config = dict(
    num_hidden_layers=13,
    hidden_size=768,
    n_experts=32,
    experts_per_token=2,
    d_expert=224,
    d_shared_expert=0,
    hidden_act='swiglu',
    moe_layers=[1, 2, 3, 4, 5, 6, 7, 8, 9, 10, 11, 12],
    router_score='softmax',
    normalize_top_k=False,
    routed_scale=7.16,
    balance_loss=0.00207,
    balance_bias=False,
    init_std_router=0.0287,
    lr_router=0.000646,
    num_attention_heads=8,
    num_key_value_heads=1,
    head_dim=96,
    vocab_size=37751,
    norm='rmsnorm',
    norm_place='pre',
    norm_eps=1e-05,
    positions='rope',
    rope_theta=10000.0,
    rope_fraction=1.0,
    qk_norm=False,
    attn_scale=0.102,
    tie_word_embeddings=True,
    parallel_block=False,
    init='uniform',
    init_std_qkv=0.0175,
    init_std_o=0.00343,
    init_std_up=0.0175,
    init_std_down=0.00343,
    optimizer='muon_variant',
    learning_rate=0.00558,
    beta1=0.95,
    weight_decay=0.032,
    lr_head=0.00558,
    max_grad_norm=2.0,
    warmup_steps=200,
    schedule='wsd',
    decay_fraction=0.509,
    decay_shape='square',
    final_lr_fraction=0.1,
    batch_tokens=65536,
    max_seq_len=512,
    doc_mask=False,
    train_tokens=494100000,
    max_steps=7540,
    dataset='wikipedia_en',
)
Below are experts of layer 10 (counted from 0) of a mixture-of-experts language model. Rows are named router (the router's row for the expert), gate (a neuron's input weights, with its number), up (a neuron's input weights, with its number) and show model dimensions 640-703. Each number is 500 + 25 x the weight over its row's rms, rounded and kept within 0 to 999. Numbers have three digits each.
Before each expert's rows: a language model's description of what the expert responds to. This comes from a sample of Wikipedia text that the model never trained on.

# expert 1
Verb pieces and phrasal particles in running prose, such as out, off, up, spoiled, began, built, and the ed or ing after a stem.
router:531509519502522505451520538514486499453489492536531530504502524507481492480442511521514509540468521499491478541523504517526496458512448502477478503495457515490514460485493481475491512503475519
gate0:502478497498500425499470497508451489548516451507453505493483489501495521502504518503504477447462498524512527486510487445505475529509464557482507501445480504537484478465469503505499497491526502
up0:509518510488489508513495483488492498490488497502490521485510501486508502480510451483460519491522510547507507518511461542507494461484475479540500512463510524516458429514474508509487509535482509
gate1:553489506559456535496486483497487471525555504462522541539483483502502504499508474512481519510448455526555524447421511524511507531519482530499502507514475529542497520565485532470500530475533469
up1:487515505470532547493513482499530495534533509468546524480503493525462533502538486493483488503574518478491477514463475475546542483490481533488474498489482485466501463545501536450471510509459497
gate2:510509478523532525483492518546503520489502493496455477494507472507537488496555471498501575509511494508496459461517546513492502554480476506489484521518501469492502516491528481543516516530482486
up2:488509485504477499532514496533503484501527523509485512511474450501504484505520477488502562512535522517523494486499525538486492533468450497530492528541519473506528532504494497573507512530490478
gate3:560564460541472481488518501496502479475502475488531485539495462511478478492518523539475520447526476479517547485517471491478503487515499509461485491485489479433500494463546505483477510499504519
up3:517487555497491565497485538489516506533469495493462455482467459531502480515534496514530512498568540498522505496476503493539467468590506520470512520504478544444476491475490533479476507486502506
gate4:554581517471496520543500482493472511504509512496484489520484500502439488536505471478486503499498528514541531487480451485490535527494462527514492510526506483475468530488505481479505509476498504
up4:489505484503501472466513478512486502477485494529469516502472493498518531497474527485499527500487512467454534469506472497464483491516447532520507509530488502535555467535511549460485496480520491
gate5:503487510497530478540452511520513489452487455516468465500464493476495531488448486509506493497511501448484501477472493502483523513511474502502512483488504463461515502484491514469467515530522529
up5:484511522499521450498535488500479510488519513495495433532523541538522498514499498473511517555543473489480530519491506487474479494437511494465469486518491502529471526536509537465489521473515533
gate6:501488484487482484471484526513503498474487525470509483494531470500501527457507418538507495493484445472508515488507501476478496501477506523530504504544489508545470467487471510507489511499509492
up6:477516515494459488466508486519517488497455516527502484506467463508495470494526459515534512523458510524510525491511506519494502503513518550520483526453502495555522488494454532479514479514479472
gate7:575528533521495508511498466494465496504498509532504549516497492480491506565526502505537456474489459523525512500522471476513486435496453475501490515498518478474487519497503498457477518469466521
up7:542513485506469530478483504484495511470490494503510575455491474475450545477513471483502474481562441473497507486516469500467478540508498517468540500490490469494486484542527494522452469476479511
gate8:481459522520484523497502532500546510495521486481437482537478524488495512529507503483519513499479481475520485457471554549498493482553506550500504446452523493525511438518503467488516492496502529
up8:503499546517471536511523523519547510495527465507527524478499479528525507506527506544477500503585494500516512492509491487464487468508511507523437514464491491513527492491522490512489506476509491
gate9:527531482500485434519491500507534459504511499549484514487450505484495529480494514479523495520431507490511508509500538496511538516480466459477498508528511505525531511466484489478489516461514539
up9:534516469494492479507503476468562507513511492436508522499488492485514498571485493511513489511556499525545532501519517502463523540529525482505503508503476505519530518481469520510522495547487494
gate10:483535521499518541482478466503489482483495473479506447515482479494538493531502455519506483491495542514470475496523493509489486520602486475517515526499495473482512486494547526484519508540512479
up10:514509530498480522505480471480487442516494539533505478473480514436508524488484460445504456442483490516474465502518517464483517512541471509489477498499497502515522509549486498527542509509505539
gate11:479513470545504453500469497468482514487498476489505483470481527533503514494439517520496466493511477570531515532525469487473519557516476486505511486533494541454481483487471472500514483524475532
up11:456490482473517476493504489462505470505500489450451478543520496517481506447525488507514468473497487465534454565512521506502504460548502457540478489532479568487475536524510508521528528512496520
gate12:495499469502506542505484469526518549484484470506515514471510474462522473530568537487503503508490494498483478487558493452480488466517561556528497481483483468511465470507485527508457429516457515
up12:498488497515497502494512511494532520520469503497499492554461500475534493488531538491515502500480508489499496469497520520492482483484500498514514491456533493499495517511489516507488528455471468
gate13:496460518458480541477505492489483507526513439545521533518514514509423509550513520499486493486464442505488505465496503536499475520521496483522454474514489471518519559471494480510453459472522490
up13:501499506481565461505539522491509477496514500493498472477506435493535502514506439548501531526559502490539518488497465498510504471458491491497492486476454501519509472516503515486508508540492507
gate14:473559505503515502532516497545568470486487523514571559466427513548491504524536522536495499505460506507487490509501467549491496537545483530452542510487505506484456517476482557506516500530538530
up14:525512528489524478504506504472472479492496510486535502504469465473479479477509477442524497473497480499472540519548482439506528475512501460489468529447504486470498498513463479489492518546482563
gate15:509496471513517471516521464508543477522497541500535548523512504498545477491477474538532548509496492502497495553494495524503462468523497513466502433525494511508502538492519502493474503444477505
up15:537487503482523507500552500478494529507472553456500480534512530512513514498488486505535526493500503487494506494518509490496496494490462504499489553490490464459487515484480492505542485525550469
gate16:480471550501461485474517531501501507461471511475539478500485512511482483521517447517508523508500499530509486497502505494494506513513488476492576516534500540507499469519490494472486509488499478
up16:515527502495530483478507495521516494514513506457551554454497490515509532453537509491526509570510551521519501515490501518514513507490512480503452501543514522513471517506535444501509507468533465
gate17:479489526544464515493505468481528475521498513464495493531505516492572533491525501475492495475545456494516501485457466505505532518489491472535475478456525525544531572555475528458482472509474546
up17:500511503519445490514470521525500505486560476503464461498525475502469480491538496508467492515499474520454521503505524536521516497515493491502496521541499508532488500544492518547482498517502524
gate18:484537469474518500537523477500500491530515526464518499485487474500468484493483478507472504495503507477483533490521498499519538500558471547537529517543525537525524489482516556511535501511507470
up18:467469511484507515514480495529514467489498508484492471523501477517467520479503518488494465504477475524500466487517503513522507521499477496488499488558482482551480492500504485507519479470467475
gate19:496512482506426440451521489482535499484488456513521458509476499493492484542528540488483482504497506470550480506504501525484510495515473528499502499464514485509498522493486529493553473494552472
up19:436498513539531477534461491523528545513466521502482534453475535501502494491504488550513503485550492489575483505514501534505487511498469542470523470498522479509494503545426536501486491503518501
gate20:509455509491476480523517505494447511488514523482540508531494496494513482504472524539533506477532493530494476486505477473475530506500516498549488479490529498499524500498470520470491478519506490
up20:477489519496504500507534539444535484486482440513471464470509500460481477493523536492519523518501501536521529500522467492525526468461501484504490481464465501481517494495531494494539508516504529
gate21:487462458479462467482521545480472480489550499476493489466465530512468506546479502502505473524524536492519469481544452475511481460497462440485477465466509490535517498491512507502504483547537443
up21:503506452521502518525511467479482483499541483473499518526477512509476527528532515489538541471491492502493490493468513523481470505455495476462506494495481502492518454508512495454482486520546506
gate22:466489495497533521481510488489546448536547499482470550493504496521511471486527487478498517487535545512517474445497474487506517499501497483541568474481510483503503518445482527490491504528492483
up22:518492494477490516491535505463487465510513474561472495532509507497488430450518506504486546477494485538438509501508517452496491510503515481523485501464490465484444497480495482522484481533494489
gate23:524501486517460519505515479491555486487488437517476464522462505444464457490513501511434518456468503484505492483452490510527484495513501505486516514486480469498467514488531496518480525492465486
up23:505480495543510462517510500504533518464537506519504521519430489530498532498520488529489497491518475543504488515500502497523473544471485459519507490515489434485477513479528530486470521497513541
gate24:487522493487477466459511480497505563494527502477505520528492489460489489507495536485519521530521434510535490519517507518487490504448475472533521471481480485504492512490560448495482510490464508
up24:473530485487526485534470513549490499520539497480515522478485502523496479522457457492523563477519523516511534495482520527458513489487491495480549500567442448506495512498500467529493504532478475
gate25:557508473488534492495559509482520510471502554477501475537537474522557494477509496475513506509505525437532506445563497509491512507491494527495538476468503522475548476567540487489501501496492499
up25:486507502512517543484530531467560490530485472502475479509506463510506491440486561536514513497448503522509534529491510485493533461530517481528486478465514510486564482450497476491491511505474468
gate26:459513458537495504502513480474492471529556515467510522537512434536553468476507466516507520477530471525537520513468477506518510527502497478508420492492520482499486481482500465513496508526484502
up26:534536484463471526480516501464484466509557522501438473500480504474512496507527505471532492446518528504488522495433501463540513544465483514534480473453454485517545549450513512510505480479453490
gate27:501468471502500511482512508464539467510505524527528441555531527497460486515538512493523512504465509462473484459480491512507470469561492530467497463517527425492558498486546517502511452501474505
up27:485556516492503504496470516485503565484488419500541506481484545509541518499500512507512475516496479536540493476499462463541501452525488459490510532499478516517523475551523487526492451517474495
gate28:471500519492486498501511488508521511517492470471530508514498481483453525494487492511518542514504495505482513478489493519468524513476477516473498513506500497474496566491473486502533501484515479
up28:494536489535486489465538514502510497500493542530520484514530484464528509479517516476522484457534482478512528494535486506474454442530513512513467518465543498486517488517481515494483482561473480
gate29:475486489515489507486477495463542531468458475495475470516511518514516505570544558497499516485502449463500511535534533526494493488516517492508486500480498512523495507502488495484500501500513516
up29:515464494485526490517507478546497498543511474491537489493522515463504502475524467519462459487463503529492418509504512480533517492540435487463513479457506484450552516491526527544537506490535494
gate30:503490492482521494508476536520534483472516528479473494524501478492497466557482477518478488549495450492471486528500538489471502471545476508510489457490520504524485503541482495488472507480485475
up30:537482479497488493529498486514515531489492440503502506487505459484506500470526469532478527468495484525470462492534517522455485459511493500486472516529508461497533503483484519512504503531488505
gate31:535514513462520488521517522507504499510528456475496508522533501497507496487500471509542512498487478523520528446536519483494494507484489493498506505507525495500496491468451474477483517494459498
up31:490520529482529498529509500550520496528505517483524428503470499554536574508510527487509541476515513487499511491465522542500496489505462514511477500458500484535513471472553498500530488509536469

# expert 0
Pronouns, auxiliaries and action verbs in narrative prose (him, them, be, found, lost, pushed), plus first pieces of split words (c-erebral, be-fore).
router:518523529524484523473497523468490477532489449482486506501483523452520530484446499466490495503509548503502528542558520522477486499498477518494555490506481495498435480464493481488458504512533540
gate0:458499506517529557495514506519472506508492508561495472505511482517507525513499505514498478443517481514505504493503481502479506485469529497527499524519553467512466504447482515469482486526518537
up0:520502505438519501480515491492494518449484510497496510552481515504523516498503497507512460514487493499487524488483485536466502457494468507530498482529532508503556518450486464543481507462489447
gate1:556484531527527540503493487498507496505467497505519463513470527447489519533469514521515495471489476483522544492468503531497490510483497488519477497556513509474493539486489527517473488516525524
up1:514531551497469535479511519496520513548511518460489503489510498507474514503526478483512512470478490512538514514505502506450479487519483509475464495540497497510471462528503491508543504536532504
gate2:532458496533475528490514499569494464550517478497484500465499518495456534491489493533513521526454451500523507511489522475502471534521505518474456487487418466484510486505506484499516507549538495
up2:470496490570467509455498503477516504511531542468508519511532494496497485519470569469475518494475579515533502480508471499524464522505528491477481509510486505526513475531486507492494525529513487
gate3:497495511477489479500469517493451515484476480495467512490515519516505466477484499501524475498494512439508508466523548535489509517483512483533513492504478507527511523521498486518522509486500486
up3:547499521484473477490493510542499518469542500472485522509503514409507499488519489496492520527551525516531515540493525468480509481494497519527496497522526491461473508470498505538561487509447485
gate4:548547511468530475489504504466494483523491519487490506474514529493507493524501492459447496539497484500458462534485491513528472508507488503494510534484544548509506513526517448520465501476544519
up4:512543465465485472505523498487498444409502499481509532504519483531491462504517482503515494509483548479490489521442513513497498514534496469472515549481491468537521502518529506461505520494477510
gate5:544473481478509506493495515502481456499516484488521484497528497578477459486509536534504507484556507501509473523559501512444495484519460508526493510485494468475521476510492471424472498495492520
up5:505505451501494535490515510530497514466534503462519518491479528524472514520469465461523452461522486494504521496511491490487504531461485509501486500501474512495543484582508535483506515476492506
gate6:491472434467484550485528485503461487519513508469490503477521498491497538554515481536510486531512504469474522482502496445475534520520517553529453541491500519498509481541495489495505489514482480
up6:478491499507472451546533514513482530432520466480518530473504518509515507512485523491527482470455474483492529506481492501527509476506510543471520488504487486482465509483495562522524486454473491
gate7:456492501507536489492512520507482477504505501496474480507497492498487494505535481491518532513499479480521501509500529499481508515556500496511459496492510550552514537542476493489536503498534509
up7:480502488526556475523563484518476505528502491527549515478541480549500511543449515499522512487514475506484481443463487496484493487486537494483522504488468510488480461523527524487522465490480513
gate8:510525485490484511488495510440472509524516474498517523465481476466506542496488427485463495504516503499533515445473474467493532533471522512479541493527540507514445494508446463437487505509500505
up8:503463481515531515521512551455563517490501493506436533507514514472474473506519475490481515474514539553474487507455520464447474455504501546459475519497475495478511478482481549476491496468517552
gate9:518478499491486546510557478529523490554453506510487526491489488468518492489491511499491494457498524488504511483479453501489531459443490508445493506525523441538500497485477495492513507456480501
up9:472466502487507507496492527496511484498508484479486541470516482491474508452513504512467472467527521507451494491515489490464480508485499494509504495508480499483527497509497478525490483478464449
gate10:503510502487545475500527460502520477508524514461501517472501491502441506503522485511468492494501473489513519434471509445501470488497456505505530481466471498469527501481467496537478503503540544
up10:483496483448494538513491525512500504488487472470432548493481530519510525521536498481517544484503502542517500518462510518529515485539531490439472520512525491524522481480486521482482476509488505
gate11:492454533502566511507544507516545499522507460476504526495514531562508495474505488534470511497545540521546497474513514475468478570506492505517493517533479512478498487436502482504452488440481510
up11:482520484487464503486504505510464482545523506516456519514495502490536487502518495517532507514555506500533522526440486485514472488525454472494477484492501476459511541505498521524546513497542488
gate12:495511501502539470488470505521542473499484500507474493465539538490451491545508510523493536496498476489536480505520502506501499486500507466496506470486477478513465501499509477467546489447508482
up12:563507516501423513528487510500544483528509511478496445447511532493490459483519494505448540534492482487495479511485493520507499474520504517477550455490507484502516482489518464463530504499530504
gate13:475509456475491505490462527486505433463550508506485504503490508516481489463487520510455531505463502543532485488478485480503549511451494566527523492532494464493465485487473504525506510517475491
up13:506472459496491482508529495512504512517441480479516542522510525454556480487472512476476559459462467508474495500519493516476495506473488479487509497533491446486483578498478511497486498489507503
gate14:507507495531470535561519520539473528508423503544501485510456492514448484544474520487449472513507480516521532528484494496481502501484526477506505484491495488470500479535503486521507501508493486
up14:519522504499503569516483506482486480482490528531496438500476481493543518490519470502514509500485539495532510500475525510469467474499458542505537456523485508492498484496470507493516483514478507
gate15:473506499493510517489487471519528481520525477521490490517498509478530466513511527524528515433504474512445540526541487499543443436506516504510447526508524478502466502503541457466481500515500534
up15:491464435519516505495517501526494465519527510486483498540521437475432515552526520510504480503516475486472533514494523459511483512463499524471514536508503461512483506509530534474521512488520509
gate16:466505540513491490445463501496503508455504459497539483512474555544467538509533549459493486483505508495518496495526501508532548468490492538471484495548525506449457508543491499486515503487492485
up16:507483454499480467465484494496505473492470491503522509459517504520524526523496479542498548501525499490486463500548491484496487502533458554514477463492507501473475553450535493488496489550493525
gate17:528565483499516484494506464517486515487481491560531424497516492530541471529476514453516547485486509500519530451487523494498507501499531497518478488510491468510534491528483533505535501545501515
up17:506525480495481504521561486493537505492492529464459515526515490501496536509517486520531473515517471510484461440515512503500497527514499507510502506468493507489492469538487487517529484449509475
gate18:508510509525489534492486504492506565504510478514466534464522508518502510543528454522467486504487493519494542539492513459502507517471502498502476467421532536508507484521506529520485543511527504
up18:490478525515469471508506532518447514463518529497531484482521528500483512504491459509462509495520513481501566431493502511530517481548480506470497474509481463479464514478519496465528493493522486
gate19:511484496488508453572511467524493572493505486508526488503522486528540499477496490513548530497501477509442486534514515488466492498498542461450495513475539491483492516473516543575461517510480526
up19:503490521493510528535432531499467491507504511491519482525501524460478496483499513519508453490530460504498456514461541471506506492520471525501484481491497474456480504506530496508495488478533482
gate20:539489504538475487542474506502497491489473478524521525494533469502506501502503471518489507543496471515540479501525502496503497505498532488506470481558474517446462476515523513535487483479500511
up20:498501501461511524482526461499485462515517495545505548436527552490496470513504511495493500497494504523537500516503494505497473498538501491513530503496501481504500475503505479521539474502516483
gate21:521487492523470529487483477495524483515515460541488478535506516489486487511569539471482517501475486518513488528531535486497506503502525529537460503513481541509505533523509518504515504520501514
up21:499513523505512511486484529530493452483494480524509492529515498517494497500487481511549511493479460494524500466516516462458443470471476495494577513507451551475487454494535499467577487522492496
gate22:460528502487502463534520480481471481517520596475476477461507455507528510502504525514449480502484504545510527504524462504500524532487509446496496478491537501512501461502536431503487501487484527
up22:498532496494523517551507510528477473495514505481475510577499492496493492521480488415482485476491490485508495473548537488511515543476547460490492494514512536453524478517536504502475485507486517
gate23:504438522520535533552497505447500539527461527476535527516505525511503513506492524496495470447503517497514516534511503504490539517482484494530452511531485494489469486467496540529458522485491521
up23:524502475511454499513520455523433539535513516491495477534548504470529544553525506485521526494482490512490491513453513507494494449512563530523444495498544490494481522474526481525488488508512516
gate24:486477513524515528513551489510479510511458500477529485567476487510546502486480496486501524460497518472516497456503519487496520547530468522464546492462457526472511510508497497521468477471499465
up24:523508535490512498502498496511477468502483495502529468468531493492535491476534477512500500483502488517503518503461499461475498490516517490475511497501505538469483493498512519469504481507501475
gate25:505482549495522499478527493453469516502509497484487494527462457515459431493525510463461494528504480519507507470498515507546561541522481492526462497540508504494511449523481516456473552503524537
up25:539475469523505471494511501514468546515488458484522458507525481515479482503504498495521502476486480483477522547500536529514529429507472547493500500495462497481482521489462512530486497499546519
gate26:506494526491557497487493503492497487512484531474482528501518493500537541522486474512522500484546498488496473509541503478444452478508474501490480500420513460521510518503517486499451467467494532
up26:491495483504496503456476523512493459471519489540498477508498501492532498493459478524528487535471497508507520479478516456458503473504546516516488517521473505471551508499531487510498557473429495
gate27:506527530486463522531496520529524522458486472518530471476546513512557479508519498529447492530510498515536529493456545496498490524509504489499542482485579504465449450499495473523491502473507509
up27:425517533470484494531495488501473514491502506507482534461501528530520470504471487492452552468477519520514501515497483474514507519516509481507473487529521504476527462517530519510526493543512527
gate28:479464503493507506497459548472496525507483512480478503490468487485507500487486491491528507504494483482501524442478544501494531567465494468511463465488525504459516484537511473478460493511468454
up28:479503493553418458498486531499488443476513528473509491455504518487558507478492531500506514478528504472498480521482512498480538493492485521546466486497546515490495518480498490522489465498501468
gate29:510484486529510511445501470477530489515494507525485548552487521500460491526478511499452495494449493482511500504499470451526465522569523483497469510493523515462530488475505489503496491500439490
up29:478466520505504493515511514412509496514502514481492490535410480527459517515490500468507530570483525494548507525500475485535498495468465570530497485506509483481462498455488471512466488510508533
gate30:488532498486482484479481482546508517502522463501485537484470475469527481524498523521510527520504445465498509462497506497532463496509506490489497464501544520481504445489497461559496504474476484
up30:469478514499509544477469518469473491449495498583498492481505563511480470523519498515518511455522500555496556533531487485556505522483508478510512484487508502482465529500490489525483521494457524
gate31:490473470469573502503484530509486491500526543543474504514494449473550523505497469480493520514512517473504502507512509477509484489508463538537478518498516524509510525525505488433535493519511446
up31:486480490477513538544500516492437492475503490502501510486538507548566487508496514531517510535515496504521499504454501447496517494468490446537548522525541426457518524496492488501522525482522472

# expert 29
Forms of be in biographical and descriptive sentences, often before a participle, such as was, is, were, to be.
router:537520519530525539505493505486561552498514448449486493475503463491486482463490526485492496434496527503484525499457549534509477492562472522495515502479506487519488494455508509505484526509510500
gate0:507502509507471472561516466504530473508510477496465472521496474482496544463460502503497506510530514512522477537481498490486522493479509501523503474486477502502509473474496481526505492494522507
up0:454510483470470475511525469491492512509506511499495500493498474506539549467539506437544481493465462499515535540548468538497469488510451519494502525482505505469502449501516507515518503497511513
gate1:503503560502497504489531460480522508547468530491436513505523469487497493496506511571508523485489509451493500522492517492485547483514504462465520506447502503521503494488501517533482513483462520
up1:500498449471488506518450478509491512486492507520496479513497517548473516524525506533523549479528488522503482448505498508525480495460522521503509463498501473535516524501466481529502524482477511
gate2:487536526488517489523454464527497498495523533528541507475468482487525456544479530564527516476536515468508485517509523514517532527498511500553495520476503464462522441523444502539511504477471539
up2:505509470494470552438515554491515498522548501490467525504481535512500512508505451465491480500502496514461510494515499541528513497476430464487542514503490472474533524499485550518473520488518500
gate3:513479485523472475494566481507510513499474435498540528547491494496513495492524477477492485526545469524490506565504491522451546477544502487486474504520488494505489523516470549511479496554479512
up3:489503483532490466503486514504550478511479492499516490432495516499472491487502525497506476505499481507469511483475510525478500512544514525522479496457467462514515472481487473544487483509511536
gate4:456452525532485474526486511507454477508464476494518524524497518485522506468477497465509499476526511499486511540483485497508511506530493519480525524458509506534500494463477545506494493548558508
up4:464413525492536491476439450490492520466494442508519473525532494511510507528510497514516499504517502476471537478584522484529534465511493471523515463535528481538535500502521513506487513523520477
gate5:483501528465489523528480543485526481518482502525493473477502493442533488465471471478525529522500500486490468499462446498484545529531480502473483512458466492462479487525507474523531498481527491
up5:542462513513503538468538557481491490442529512475454532500517494491493503481502510475496536479523516457506459544551446504469538513495530529488495476467509522530479513508506504494467490468492507
gate6:477507487527470498527488479547528509495514485484540521471474497517531513513518473503468486487478497493515504520476466492517512512480514475467503515490491461513493508509539506475482491474507494
up6:525503478466545580486526461497552532502525486523534530526530528526487518488488484506527469494498544512513525494530493556473481504520474448535521500480487519513533489501466496492484465480503519
gate7:493550485522475495480509498496514466458490473527474480496522517485441480453505485540461513508515515507460499488515509490482520492513513462495526463523497490516494498513531479481493515523513458
up7:505484519454485510516469499517495503544471472503506489475492555448499481444560489500494511470480497460535546488517506469518505505544536506506514506488491481480496482521505509449511485480500491
gate8:508480531505519531511528522497482528536474503491527495503477491475513502473482501541504500533524475533522519494462497490525505530512504539495493525498524550496514519481510486479473494519506477
up8:507512491455530515506466507502546476516472444519572548506450496485515456481497514504512509459480503522504440516510475494497572530469512467538488499514516496492558495533470497471475501532545490
gate9:529502492496459492497464495484500504506538499488501497437492481477509520521532519529502497513473517469501509468506495491450497483496486503515487505535517498431513444483475545478555510462510529
up9:505460501463488467526492504486468485495487503452513456476511493511514475474528506504465463473480500519477525488480532479471495465493491502457479522504498512533507569523477479476475503517515440
gate10:531536508513532506491514504467480488491515498547497487498481485528507513523477537492528493505551509432507476517479450549508495493466446522520481473516504470517501451493482513568515481504519533
up10:463494495549464471541540510480486486498475508491496514498468516511518518493533518484479522475483524491522493551503512466459521547487511491522487500514525493514484444471484508506514506544509519
gate11:498503504465512464552477507471479479491479493503507469455492480514518522487533519522512556488494496502495511488467487510497544516509486521526516517527446544525512471498515527501474525506529507
up11:510477496514520484520515483514490487479475510495477495474566528528530465498484510552528507476452495505505503506493506510511440482515528533479461487517521544513501487491522496507526512523502516
gate12:510533517489486508501513504507491451494515517491470494526508527495484475510491501522466478525557497515514500510493502507517496547509456502495486490497529500514488517524481466544501521517476523
up12:482460494502510513457530515475542457478484511562521514485509506508532482529473505488486494541484526478543510539504465529511479481497514489498469504523479501496488505508518491456508524501532487
gate13:509475531473534512493487527583469509487509515513535541528484536540507500456500509470486523503480497511492511512490501470476561493526448460494493523558496520504533494472504498514478513492504510
up13:485494446482525520468534503522495475524489503494502471510509543492547462543463520502469494491523494513428495458528475510495521499543504490496536480474564481461501459541463489531475519505468501
gate14:542500553514437443516493495538504490452458513515490529522536440498472501510457461473504498482536536503510498543485501510476521484553525493506497500504464494530460503462501508476507463486505497
up14:512518489491540474491516519516480505468518453462504498514539524505491432496510478538543483507466500453527510521514504457457499506492477544482492536496516480513539500472509434501490516467533492
gate15:477516535514457460521493503514497431514495496490522475482544466501505485536507474503525523485530453530483537531470472529496485521505432459502526557465492453521466482507545559469515511455425462
up15:477502537515544515517523479496496488498515542499506481487527478524461507461514486513512501547476480484514503481505535507557491536504520518473498524485506529485504493492454516459457504502530453
gate16:531517486474474490515536487506483521495455504472515497522447510410499482498485520482487543473456521502559511503491433534493505536516521439467473492502527458535536505514470534502539521488482501
up16:471507534530461500496484501494498475515472488536504489499524432490516522528473505513473528506477557492467513490472483475512491507511474502466499507508560500482487480524460534480477532486533501
gate17:479499485461495490485476508510480514507477496512503496462520496461498530531513490517505553504511546476515445482494480492504513528495498477483466488491518525533500539433500526473476503487521457
up17:488477491493465524480528493517514499497489484510531497513536454498464533490514490484452504502507532503498492550493515539484454519520516513460511512465505539501557494526497518489495467505468472
gate18:510482524508520521458532512496470494519518490485510490498545499530461483483482504488517495542483451512480486506447495518481497472478534445506517489459483478509559504516532528532514497517499467
up18:491555468496508525523528535502506491464510497479503554500536525518513500525531506466504446563470495515465517527464473510477465492498532517505472524487484525475494550474503516510507498498533522
gate19:499445568503483446514516510522551463491490466462486559488505535490476472542535463480474488480465474528477483499492454498464499521517554523503463537412538503495495527522491464460524486498509500
up19:513484515451472531476489469486545455514511491499574514456490521464446440507481540463491460505522483490502509437494513480513509525465499518482485491498444447509485496505502464514524511467500504
gate20:501506505532527507498521536517537541463500499499533498509522495506526518496529535495493516496501482541528490471560524442523506503521510529512484499462490492487504487502507517515547491497516499
up20:486461500501510480519547519500512473474494535518500533498528526480508488525517514535554467511511539544435494462527483500490482485523457536473487529478511543488503528516496534535522500482525515
gate21:536506491496498466481486542522497483515471505477466468468543485505517505514528527486514524516464515509468485476544524499466495511497516562541494522507482507430545492534493466514523504491480467
up21:494540492578517499458549498469495483540450507531515527497506499523532486520491485483540480547497522491536501505512493523536503498527457517474501495498495497497517550518468444467465506518498542
gate22:511496507485518503497475475520471502485465476488455521481539504469497450488522471529497512541533539486504475486518501462496503531489504578481518493515494492497487486482514493498514490500474484
up22:517490508483527482491509489508470500526527529496481479476457511484488493494481588482480543524449515465522479459532531527481516471489544487482515494511528513496503462455474497534483494443554469
gate23:505499506503488486460492586469490492508484491485523489473469498500521476528487501489426473506475510524477485488499495498492539494536493468485497467516503471486504496507466520451540503547497489
up23:503517486470476529510484473425496460536527503517469510497488519508470484529534484556455512546504475535487535489503504483532482496480498484509509503472552511492566443507461505479421513505523485
gate24:513556495529520477476483512509515496495519506487506534482491498491527491453502536500516502520513522500509497516487485492500527483468521513470529483512483475506534494513532542501434486510525523
up24:488532460523496476507510517456488483460489501499475524453508531492515492543469457485487512517513528480477499495487502484520552484520517517480514511493494466543496519509539495484514483532517491
gate25:535488476488465519501504544498531520494491484477482526519461526451490513484494501453486474532512463529492459502493478495482466501516478467499500504467511485477504484523494536503503524523498539
up25:515491499530568504499476502490456465489513513510456520482506507541504536529493476511444486493540546517507513521485508530483471512521507443522517517474491547507519510469499532478488512480510491
gate26:518512508468535525462470472532494510460440527486534481488490478452500467459498485513515523509505544493449475510463503517478577467505525465511499496480511514502513526489540476514512534510494502
up26:498455492440461530496461499526520539443518516513497522489491500464501469503476493460541557493506470531519508463501496531497492526514501465514497498568506532491511494513571493542512502469468479
gate27:512512493504501506503516559468515482483508491473515457469508512494473499474515473526514524483500483490525523540493504498474484541499513512522530498505509491454508472497456492451485513523472517
up27:507502514487520452478561511501462475537533451515501493516506465488513494479475454501486504505496455510476485500518485508520481474487473499481504512504464487488516539504459487518526502506509497
gate28:475539442516515493508482499530497536473485473520504498513506479471503478493477536513484493473496513494550456514485485543528491512489484494467529526527527517467492497504496502541498485509487482
up28:483542497471514480518498496509549544522499463530530520525497541528503504499505532470519482492487508547510508466531491483459484514531473516445554505512509499485526498482531493499479486523492495
gate29:489548500484507498539489500517524541491516487506516523483519547512465468526507511513518484498531478504521505483490483509497475501540529494466493503541541535522515530486537500482501489484505512
up29:502523516513508526502512512495490458501501507501445491476537494484550493426510465513498523501532464497502523524464528508503546478491502514467492516517484501487516537476505499488488495539455540
gate30:487502509542502529505515487533498497474520452502505456445476513499540482518492497511473484486504492473530484517455489529540508492484570488547486525498459508537522520487487446514494509469528488
up30:532482505514503520492473543513507496445500513537517488465529502552562499544506533457490468510505444479510510480550473534489514471463507485492538516549516477506492490514511531477480504502564489
gate31:471522507514527516523493513513517437529508522475492520425514552495463526475497503493542480513503473482510495531510541494505508523521507512440458494547496494503504511523479495496511507506480479
up31:516491458487481421493527503479515489512543496521508530503480514517534511515532538524511491484487504531512498486462504485444512483521482519531502510487509470511533455445504505470491535527479525